config.yaml
n_layer: 9
d_model: 256
n_experts: 96
experts_per_token: 3
d_expert: 128
d_shared_expert: 128
activation: "squared_relu"
moe_layers: [1, 2, 3, 4, 5, 6, 7, 8]
router_score: "sigmoid"
normalize_top_k: true
routed_scale: 1.73
balance_loss: 0.0137
balance_bias: false
router_noise: 0.05
n_groups: 4
groups_per_token: 3
init_std_router: 0.0167
lr_router: 0.000771
n_head: 4
n_kv_head: 4
head_dim: 64
vocab_size: 8744
norm: "rmsnorm"
norm_place: "pre"
norm_eps: 1e-05
positions: "rope"
rope_base: 5600.0
rope_fraction: 1.0
qk_norm: true
attn_scale: 0.13
tie_embeddings: false
parallel_block: false
extras: ["capped logits"]
init: "normal"
init_std_qkv: 0.0339
init_std_o: 0.0421
init_std_up: 0.0486
init_std_down: 0.0486
optimizer: "soap_variant"
lr: 0.0102
weight_decay: 0.0
lr_head: 0.0102
warmup_steps: 50
schedule: "wsd"
decay_fraction: 1.0
decay_shape: "linear"
final_lr_fraction: 0.0
batch_tokens: 262144
seq_len: 256
doc_mask: false
train_tokens: 2115000000
steps: 8069
dataset: "wikipedia_en"
Below are experts of layer 5 (counted from 0) of a mixture-of-experts language model. Rows are named up (a neuron's input weights, with its number) and show model dimensions 0-255. Each number is 128 + 32 x the weight over its row's rms, rounded and kept within 0 to 255. Numbers have three digits each.
Before each expert's rows: a language model's description of what the expert responds to; "gets" lists some tokens that make up at least twice as much of what it gets as of all text. This comes from a sample of Wikipedia text that the model never trained on. Tokens count by the router's weight.

# expert 3
What it handles: Prepositions before noun phrases. Prepositions and linking words that start a noun phrase, mostly of, to, with, for, by, about, among, using, approximately.
gets: " of", " with", " for", " to", " on", " by"
up0:098132142084112158128092193075124102185176201142161126128123098139158079097082142165116088166121164075118131123042096125189162159110131091110093090129143192109123105141137133177107156125112078119096145148113134155095141106150108142117187070162104126214131082152178171125116136114137115141077153053095157160166127111120132141179099152129128125181130078146125126170107121139144096137082155164131096118040148136130140078175098106126135108157103191124074172129113096130140127105103121182138116137105111139125164171101146193129076061090129143113237090147130176147113141086197152120124178195145108127139120093130109147088130128113121116143117118146119173181156160084130069141118132204127178129193126121156128140151131109123152136118107122103086145186112116073147136175093148
up1:120153118116095168100103182124107157132158171116159115076161112193154091144160136152135131099115120150170125176157167120143151150175114115161084154107156192168131068132092121121143118099130151124164123099164146163178118156113121127149168141102053101106118174108162079113088112166115162118056106129051099114106152163127170120043085125148204047172153164116111122126073183070143138103139106103162153123131112086174079164120150151172058124172144186119139094097153140067150164178140152167123067091139117128101160157124125146111115092145136146103128150170134144110100064107081146179134140063137147171145155132098105129167113118136146119156135185131148107128094083125068101143082135161117096160086133111121138108129142121096148100158067134131061109099050204099133093076122146
up2:120179089142090152127048108150140117157090129110183153069162093127130165140137175122149166194124165112171154154104094111103125160141134101144145086126111151154114172150083177133124130133166149090109169048145151125169099122076111153169137180135193154200109080054112139160125090110125106089104085091171110077146149103125087078082159134119140180162088100152135057136117132100159114219148088120104178135120148137123148120157123132135147164161145108095130033191096152095103056088104151154135159137128092159065173130147163143105137201164102169153122167139111134169138141108110143112146127177105126160209152134146098133146110161143169178157155176133130089116143083146074118148155098140156145162161115185135155092115114156086145116147155085101132105181079141118121086149143144

# expert 57
What it handles: Commas after names. Commas, often fused to the end of a word, after place names, people's names and dates, e.g. Poole, Rockwall, January 25,.
gets: ",", "s,", "a,", "e,", "),", "er,"
up0:113122125109079071158072128115114151122077133121074162178075105128132173132125124158189163150116195140152124124064128120162111092076142176109126107138140084090153126103091119106090171115139083113060054149128052114133156153099145147116109152099135135104122089144146081127125080114079150107034129116142124079120101107100162086134159169122083112111113117125079102129112134115152140140085165095121122128094155123095078187124179185163119183181087156073162151112138058128140120127110153086144102165178114123122218158141095102146127186152073097162121158112099120133122118112113054095132126160120090131166095138097149140116055109081145115133071165132144114153086090089159165093059141141164141145199160167099143118129118121158171179084151136091113109169144162128168120141139192
up1:156154116209101161111202135123113117177111105085143111114102143105151102137154150111219068137091100105122197102095149158100157146108186110110140106190151096106091056155155151154087163094128158137098175121136163115139150110126144142177134095148136134149156112151205101158129131170134131193164118135111131191073121145105172106114130141123178171106124087154141096089112156125099120142075121121105103201120080212127129094120139119176119095099138164148204108133123143120113168149113166126110165103099112092157119107117086136074133130143139188109173151149175103121145150079182147120166121094078136072065115129158090061145106131145132106178117149129162143100099086082105124184094123162100144119126098189164164158143142223154108107105101143078148101099071127138146120115181171
up2:122153103137080110170156124145132116135140160130107156128149113097125162193139126105117099167049120108086128140181076145189159114157151190152146151127122096143134134112163162156089129091091192138130101105094131060136148071107106117191110065145166169165169145100166117100131092135176149101116146093087097170119134100085127130124105133131147143189078121078105103130128080153137189123111167183116123146114109188135058087131122134161116053134068123148125134211121093083150202148097152111119091152203147118197137060147109165139139150119156162157125160139138154137185096112103133137146112151087082078121114128117085069100133113120135178149139126108153159109119148116085161108138109101171137160156110184112104152172093166092121137107099126138190154026160073103148109128154187

# expert 33
What it handles: Mid-word er and capitals. Inner word pieces, especially er, ra, ger, and capital-letter or digit pieces in acronyms and codes: Mal-er, Oer-likon, ARIA, AIDS.
gets: "er", "ra", "ers", "E", "3", "1"
up1:146097124093124172140147101138145171087176116143157160102083165133068080129081195106141171160131116132111143147127063125108176221148186139180146050154179183122099169133142078087121115102195168060120062077096157139127123097095145157125137126138175151090099124104051156148134128116175083071108120060174150099086153161116123117161130160149116131124141160052143148106131097164122155170124163112156116153155116110078099064142122128180115124068074106130127097126105111144094137041124114159152124093130151125069189135095117142063120143138153117099168115110089130113129115149183125115129094107143174119129140099119089179124093154144117127098138092115141082091083126113102146134155184142126203130121152122084126159135146112169155099150111098128148075144073094181115114153101180
up2:175117211142096110093122123111104137157159119077118147087149090169110123160072125159149165091118088190099105157145084119120105138126157167117146130163170078150104135161119146102157117203070114131103083074114165141117140164148140108086147108113158172131105110118134078095146144146173116170086134111157125149116160191156127125166134140051146145121110143127180124144136137135123082188090057063186107120127063111160159119150092116116142161139129091180051135074144088145121149091106117112105096127179103155126130152184136130086207119123148191100132175136132130150135147150145153135116150127118149064171185180147106129084141135215162090120100043128156124144102166087088140094131170159137156134135060117114128086105204095101145171189134120105170135168115106099154088168141109
up3:052138161165113128132122176145119130120075128049125200134115108115126087185120141101135153099186142131084177117097116151074105086168162210082077152138139095162142078179084142169129133141063163154181078132142092155135175071149138158082187145162138194158095128093135115057171167107149096191158126116115116160122144143095099121098128152098099144100140098140119088158129103125110067172090112133139204127126131127104170137138106123152164174139120099139140118070098087098089221116195129134100160150146131165085127152158100135139192145103135159159149137070147126124125096162131150136126153110099153075131081085075174177206198112161093112136100144136114119074162139106086157107160149165145106139126131168083134128144134148114164104129141141130138132169123072122130145157157141

# expert 35
What it handles: Table cells and odd fragments. Pipe separators and numbers in sports and results tables, plus rare letter pieces like ut, r, z inside names and words.
gets: "r", " |", "z", "ut", " $", "iz"
up1:138147156153115069161103150095083091143124108157134083128119116177091082158134140117158139138106074090115143110155119092125148089118086145143192194104165124138137087110088103100101168112080142055167150168085157115081114157139137145131128147043139067115109154109099108143138130081108127094132218154098118152093065160116133176160089082199062135109041123146119091060095118116166160061099139109124129068151092084122135126079174057106103112163165104177094109112138120136095124106091147121133157155117140119081173138147164130138142160092125100110066122129169065120134125127049102159079090078136145077101123103115122132111147137128111170167121156134075100186128111151134096058109142139124135157103185165124193138118107152166115102132152146119139122119150181136049142132114135
up2:196114125112103102166129121140114152158151173169079061170104147145139190168109169115123177143172157192156132096108129170082141135106130153114147090122085092162068104159149114161115150217063156140163067077136108103085135152139070155149119068116133126074202101084136126142085103117104089136122127185112112100161108164104111168109107141101131078107104097083139139099180120131133138135174084164125128157094087109152109125196166129201165135158105127126083160158058134169156110133139100154131194135087126119129116101128212123117137140133122150152150136116120112135125103104111095155081128167135129118118182112152145139120101130187108163110135052074098168020107122170143130098119122103135162120139074118121183077108147130168090095125097178105110157197141115161153105161160129
up3:113106148099152193156155105140127100100149070147131147105152151089118088103126104178137123196140139197120103160154084180165092180143167114171149155105105141128170140101112105087115103116093103083098122092159135182193095109126113152127109121102132102133080116136209075133128106087180142089149163202139137121143151188120090126168153181098171108171108128170119105068168111197134116093121133105083140092092131169101176128177147186146119108113127053106196150157138137096085190107080129193169155116098162159101149128126015086102094108142107150144154081093078101126129122130115167151115125199160113142061120115106138119148154145121102123124157155126123073101085118091116181150131119138136063140131081120143107102112127112129119169084096090111095158098158122111106176099171162

# expert 31
What it handles: Main verbs after subjects. Content and auxiliary verbs after a subject or also/who, mostly before an object, such as has, took, using, confirmed, relied.
gets: "ing", " with", " had", " has", "ed", " have"
up1:146150162132156116131139096080135170054136141135117133144155105113113141106132112111108125187149070057172095096137105180086108131114092088138128134159157121116093128077166177137112149137157133184155109093139111139087165164146140155175111090162135146141117112122106118073142170110136143104152075145130111068141144122076195128152085104146127190085114105089138170120156094163132168127098124064189148072094107085086116124161157119128048184139117138137141151176164164187120114095089120075079121174100104184152137133182116121219142109166117127111130125127172084136117100079080090097127139124124164099198109075092118098133159195104115087145125166159142057113116156133063128078069124122117112128148114159140169103176080137160069147097099146091150120137122140110145096138106028
up2:120213139117090154077098103193105198123148175137089062090177170104095128143135102081163197164183174160149155138105105136193090115148145074080136154096089156155126065139143139079139134160108082180143091133119136118181106190093147182098172162151148138116132145131146095112118172090118144133153104124146102118121134134113118156086127148105185211087159131082137158136152176097139135111157173113146104116135132124142148119157132140127108137109108087136127115151116154123165091115134133111139081126160088106069154161080183124155151144132164117142108153070178129186153146110148127166079109111171087155075151114119101150086110057096180087127119126137142104136132170150179153060117147120109122195122062051100127154098140117158070087139107145065087088162141065144087094113134139
up3:120074140121119085123146117158136102129107089128084128082057150076086136154134103138140141073149116127172080053110137101133158128170102170146165109097095158172160162118153177146115177169163131109143096136121159053149213077068111055140158082110135111108148146087093137091114100134082161117094109090159119161098159174146088121139069100118134083092046153160158144104082072145080120123122071144154106141139075086132085130156136106165111095143139148082112158141179134102109087101145121156133101104156098086109114141133151127169200110201117124121120148105107107186121123061181153091099114126150146111144118152106133069088121191132177116099187170176107125088186102096168120128082074103158132086136159110124154102151201166120075133118133104092153152103119131123163140166145131

# expert 16
What it handles: Verb-linking prepositions. Prepositions and modals after verbs or participles, chiefly to, by, with, from, into, under, would, can, as in "transferred to", "film by".
gets: " to", " by", " with", " from", " United", " under"
up0:078108101122141182147163127109126100138087156103114094117134176144165150076093117130124126133136168118133161199134173102120139095068122091102152108194108147121129102156092093093118136113067101104126054182148078083076120086104136149129118104104125196088110141204163137133105131129110103168089148203093128111145131136142111163156095168110108120150078063100137112122127145039121101177146086168116071149063079107175144121125160131161142164162103127171093114139148100148068129073112137112150117137160176134147188136146151100143113084148136149197166155098100160136105146156182221142089073106093085136160143100154164154157173110150100169099093102139175123152135122131138128187094130094124170131149197156110119130095125153065124119140192077117100167137171109134106127107195134
up1:134115100135111106208179102114182086159095091153156124104141163150184161117129072085159107108108181150140099149100170111123122087112148049158133171151091095126150124160077157152193103124137071157131056079153096062123121094136120134159116080178137073139114097077149099119130102103133165195147133180153074135158105097105077124131074102117110148136154124147131133124167132096138082152097070141112110139122102130139085124136172130132133147196072119130081115138124148172093091099132116106104071114136103178065147120156093101107139109127107178182141094177133144171094071125172154133118126069046128093200131142164121206146106139130160141098116182116160109137182090149105166146123153145103174095118152113123171139154102097142108147079106191114174101188157120104106120124133192
up2:105111089099154127095110136146123105107082130148135115113112143141110076100102095080103145089162165158153190116125122171089129123107160138122110136128144160113096113132116088152140125124116146128129125147139096107117158047125144137136133159154130164109146098110126145095131122101102158219086162124141138146183125127165179115133095133110164160131141126159171088120141086176139219136130148154107145144123133142094145163158085114175156094137109050115127174178109202013170122127075075117147097075140147078140149144127115130132193114118128138141099083191072149156169113198176158136112091136207172126160119080106158141091098171100092047145120117137053129096097199100147173146168157098134159111165068108132153133172106132174152178122138117116042078184176141146118120111113125

# expert 21
What it handles: Vowel syllables in foreign names. Word pieces like i, u, am, im, om, ram inside non-English names and words, e.g. Goondiwind-i, Boksh-u, ph-ara-oh, autob-i-ography.
gets: "i", "am", "u", "im", "um", "om"
up0:169176127095114163118095193114137120143126154158155115155160151097156150117131128143170178155151113194124094126128109126110046136126101130106200130170148088141167141117148143189085097138102075078113050118065136121140113168094150114123198113131092163087103118101142115086133168156122109107146214132056141123149121149142160146165071125140145187119092101150118096095094168081112184102092159047111133108171091168155119116159181117199116140139103091077102090144108167107186112140119107140198142088093134159122184136110127101133117143126122126150132081121134137116093095114149140195149152135153111112143153157168168139101187118163131092109127177178165165108154180152153196134111144127117119191145061186106124080156149163110076114173147124128152114186120133157102098108192129
up1:139145147122135176163084085099125119050141129132113150122154092093150129129145142141133142087141138153193091090109093052132091148105092095109134151143059082107114133093116040108152110145054107159129124092127115130115176131090171113105107100151132150103079118131113147171109160057145096174097137163130083109092091119088173126102085159084120202125109140108112075145126129146135128142103098117118171116158174125140120132135114162159045133156141077160101179066190134146215109176145096106111136106106081105112149100150089120148115182060130127123129063163209134116102097152201131128191091114112138133174121106146126168138150157112152114128129141130179143164160131093129104048106176174168123156094098182131181124138124157078093111103182106104097187127175136110104095130117165
up2:127091121128156174154139100130076146172093130102132186156143171121134149099128124134093150122115103117100212170121116107137097090093126148124148146212134089153129125126131177147123081037137078123202210088133115190130152121107099171145141165087150116120137077134155151149141080088076148177118123165133086111165123144095180140108135117090158139123123163146196146199167157143105129108109145127146112125092117087084116084128104115125164070128141110176167160181190091115124154084105105129138119060152079166113175129142121134093138112138104187121098082129096086122191100092126133125198143158173089180082143103117105105079121107086106100147175122046115105129122154158095109117140157113106113149137150125144127105138100159190164096128070145102133053058077084165104115154113165

# expert 18
What it handles: Clause-linking words. Subordinating words and clause-ending punctuation such as where, which, when, while, however, as in reached the final, where they faced Spain.
gets: ".", " that", " which", "s.", ",", " st"
up0:123150105136128124155153120086115198115129154138159181123185065148174065134119129070066163152170150136169158161072083133122070122094227149113078109136129141115102074107122129119070139156097136113144175192101117105113180101125144162165125136124126129116184135107162128151185176137143140181091163084136151092082082097181144082142132136146116100187130103117098131171110148136106101084089143164094083147134113138192168099052171126102109147144160119113107178153176150103179118170167163150110074066117107190126174099116148126150113145100171112134151109139122162073165138108151146168113167116178148096045124169124117153140139133124136116105157109159137121115123133100152081170206161139139128127076116135168105134119148145057118106142184132143156193111075111155150104077161142
up1:145130138073094122088141100083134127138180180105175181132114041087118164125143139148098158143137091099113158112130119132141109096116182088111116053112069134094140160095154144130156197114081111079125153105151124062111139189136086109153120112122196139172108161141140136144117137150115136078152089081155180169141109182105121111103065112088148117165088139127125124101137136172196143162128137110119112146153167151174134101153185113117114107150112142117117189151147121098086097138136134126111126112120110109065178129093216119151108167180106134130169078092131203181164135045189106112124148130089106104112164130147119060140191184144120170081146056129157139105172127103162136099126133142115177170095104150192171127155122164103119102112124126167174137154065109126161188148158102
up2:170147103133096152107122107172144108147086106096112160121165134140088141125173148188103115074129130124159070102149097086162108135153102122125133094091178112108151177111114096144128136149122103126134158176120141122177096186164136127130114046080140096112064074115142104130121082147132095104094186082092164160150157177131147191094138138136141117159129139121149107120135167148100119106140149133165088113129119099159095123118145193128113126131110180109184114147050056121213156166076109111103130122140155071145165148142094163123121121161134041120128139164181112095096074114104133168093116105177167130111099139145113065090127138130162088125173163162112128105130137134208117185126119136179175171119178130098117209120106110214093152147101068127156128034098125098103084160085094

# expert 13
What it handles: Mid-word on/con syllables. Word-internal syllables, mostly on, in, un, ur, as in Fontaine, decolonisation, Prizemoney, plus word-initial Con, Mon, Min.
gets: "on", "u", "in", "ur", "ot", " |"
up0:129124118129094102143041030115125138149126089102099121111169078114108107110142190058182153128154108198085153107115117112126133100212142131111157089147099073166105171143086100110154136160090064145111113144033161158158158176094181141116122070105099067157143147087134136092145148083174143187089130087230139095101099119084176169106123112098140108110119074110148110138065162107185132116173102169138104175117133108123129116084126120160151113129096203044111120166163152122139148102102132180118127174135105116107122100121113119153089097129141073130070101076097108071152107170130130177108127154166167088137114134174102155131145138116129157163126105105093094169157127126138131117184131141132104122161110159148139118123143144145135149149205136075113109111132151155098098118134159
up1:100168129118054116168153136109047150128115129175122149114168080092137211157138123073105144139078093195131101132179090097127182138096127121150105169121128117169179153119126127089065094109124103139140118136191120102123113122127105120166131125089138083129111125198127157156096126079103090164137153124146094151116111156078104151118067112155101123125116122166155138160219099063099121121097101070079116164113139111135072085128104157152171122116114111057084159147101161184127142118123144149119127137166144158127101135146117083162160163194086101202123084165115124102165115174143039156181113167102138110117131082120088116157111097093102071140094136135102106105127182120129130108117174070128043086096144164186125111103155164125119133161135131143073070160079124141168167125092134
up2:127140125099133121148087093133156105198141112055151190147122138128116150142119117124169129161144144094091175103074143198110178176189068146099122082084173147126101109112087059149167150112146112089118121088097096165135109099112146052121113135044110147131121116111119084128155111106186091117152160106153061103134056102185071100121117165161109069146115078185079163146140147105158093153118157200106152164159074112141113181103166131135110110132122131142121144090124158158138144161129083120165180194165087114133104173057202112137110195142124158105091162134140112170130127115135110146079090106140125150103153075102101111162127141148098117144109105150133067080108123099143130152111097125148074111119131131168092129102118103099197127148145100061119160146084093142126103054105161

# expert 6
What it handles: Standalone numbers in tables. Small space-prefixed numbers opening a figure, mostly in table cells, sports statistics and infoboxes, e.g. 21/32, 9/10, 6 ft 1 in.
gets: " 1", " 2", " 3", " 0", " 4", " 6"
up0:110095081094181073128150070129162145142142147152158123097170101111176128186048134151070103143141097137098098079139093073180187189154133120157181132125130140160140107128129127141151146121118110147139170143155121163111211139111095152118115127081108142129157114107085157161116154126110137159110105137127192092095131168138080155135097119094039117162087140120119161086089161129178179171129116131092069155184097124156180200147195175140137138118154115147087117180095102155102147061125105080169099139152159156082117160136120107108139094152108071094139096158102123134138127116111132179126094174133134151059116133102146097101120160129138178181109183102116126097153117105166218180117144067096084096119166159138140128159117072140133144135157110101065156174087142085131116085090167
up1:130126124122139203101117132146130150058127121109104105177119129138105105115083106144145156116104106077111124071111113091126183042152113050163088111097147105119110107141154094108170079157155138147134130166098135101117141136113172141145142098131133154155107087192101103123153112171155158165154183145161174145156148086103181137152143152104162100155150166147124116158166125100124105141129061176160149181093111151112087128159145103137131141142082114173098135121143077163163124159162147135147076162125160165127211129113102152113135120078255116146134126112070112165163099155129118112142132103116103120092182173095133104172178090137081107077106114118146138117133136137072133202062047139151146140200161058107195109109144132080077097109162132112109165136173137110139075183137154
up2:129143148134199132170169146154139180126107084058109099166135178167115092154088117142168071076122097119114124149166118169176153218125123130115121148095115151119124063152111148131141131094195064084087106105174121092030168163171090101097149115156150147088201095095127157126127130155121099093141105095102152149130119112125097096185102043204128188127163101130176128102101107140142141089215100089168127173146121172148095134124147147192083148164187144074153070119140162122133130094142220172168115097141125112078165163108129124113093184127114137152178108161147117137135134163104090137153042126113146143140128123128117075136122132159111142149168103161085146136102136105087123080143146111104131148113111147118150105179135121098152149141138116144112152140109182155155127095149171

# expert 30
What it handles: Digits inside long numbers. Digit pieces in the middle of long numbers such as coordinates, dollar sums, vote counts and decimals, e.g. 36.79722°N, $17,332,960, ,000, million.
gets: "8", "7", "9", "2", "6", "3"
up0:106136110176130136170131105128112110158094096092164103083093165108085125107069160142162159077067133115136133133125175080072135159110143059129101109090177153105148147089112110112148144084146106123105161099173178103201115095115132136121119182113100138125108147092108133142142099138120145099120103119145178123122143158147122182115142118153129142053125091139146106113154110162151117197115129154142178149104139123093170175119138119134071139150125160174192127105092078074139131155153117119130126091041038157155103085150142215064105129171172166145073113161091104117179123167126100094183187092147073133127105101094098101099142141172097084187118096127136105204155141123111165072105151154092118209093082189129158124111142109109148130117131133137099152131140117167186183176088112
up1:135154066106133162105190103147131180137119123149099110136094201072157120156089178139053102139141156120081207114062106102085127122101071161136153099184157095133125097149057114125123142148119159156133164131126115163133055134155138134081155079107152139157133198073130077056073119061136089146172181066141147091145124081160101128171119127125163076130088149107162100136119174135110189121129073105113135184091109185104120147179114144151147110124149156158079134135189124115207139123109122169120096115142099180105162094118126086165144107129120176122108114141151102185117158134112132074111140074121120095158156084109133124180104115136156112129106159146132128105123153109153079113163122107054084131095103180112143121163134167143167069157118137169079152141170110148084139133164084
up2:132125100146072127104138154142190135109159089112193111120154126072170098188122165109153129121102136093125118118167066103124180146123095141150125115185093093158122162099103138076145140132137125134129163169130149115074184163111136103133123095106156148041162109127124143139125174159120076080176160179077164145183102065143161177122121113131158132150144138147198087134072178121159123165195110130182161168128118145141154168130135164149147165151141127155072160163053100155184173064162141164099126137134130075201157158190043148130168136138109137089130158090149149127120099152194189151137097137078080158093099111137087118117153145149114175139133087127167133104097150101110101108098134094101144075155117179102164073169172124126110147107164146132102118183159157130087126154089154

# expert 5
What it handles: Non-English name fragments. Word pieces inside foreign place and personal names, often Slavic, Turkic, African or Asian, such as Moolam-att-om, Gazios-man-paşa, Burk-ina.
gets: "an", "man", "i", "a", "en", "son"
up0:163079157163131134137157166119118130147068116122078174142139165079134118121180221117115178171107164127148100094114161128167122086170105166109105109174162122149132188155118089114113108154133175122146127098134117145162149139084122076096129148142132128170162103136141111104113172112144165130110133106141092086178075056121115114128120143186114113148102132104153110137126065126129203142066098124171134168114156159079064152117135102133116160130123113102139139096140109156117121105022131155133136101110099119121110123180162103117139123125130105091095125116180113090110156108138109161090074092102143157145099160175059105150175134173074089117102136139094131133110160176086124008145171089116183141093159103145163195212095131069125177105097077131136158129151104120096068132063097
up1:147146194135174175100132100122131172094118104126198141119110103160166147133213130108180067180153125066180127094113079100163151166122162123141185126160129154117126097088147151142164156166132147191109130148138164133151164172166131114141173179153144157143063105075079157159091082102109082140118108169150199105185220152096098193161104162135134154167153137088080126145109143129173159097158130132139116165154102138127135123140074142088100109102075043103111130119200089146114191087152126176144106087087153152159154134098128065099123149125180130160147133069093110133135157046165148121106136104105070064113137128114115145122077088134157175121090147123124132163116109152100124096094148128125168151152165148094151094116117138181128132092125188141113116092151139104163109122112140
up2:136158094119130053132108100059124168164130151127121091107128130112176155103128147145137094161158128061104129141194212129120123121125131168118135105114127112129127144149104163145120190104139156165069125101155107165098128133200149124156134072136065106127154144178071135115173156091111108133110099188103140130196101132132095145146143182056107091097163074123160118135097178146157180079140142138153140147142093098101109126151127188091120119097149113083106137093114080127184145089129163173182186083133175155132143181094135191102176199076117152109109089102155202105132100105137080113158123146162154135172139131106089077160129145112142187154067134089107190133153123088120124131135129118110114136113164160156093064127047170123129167167107151081128099181166114117162136161170163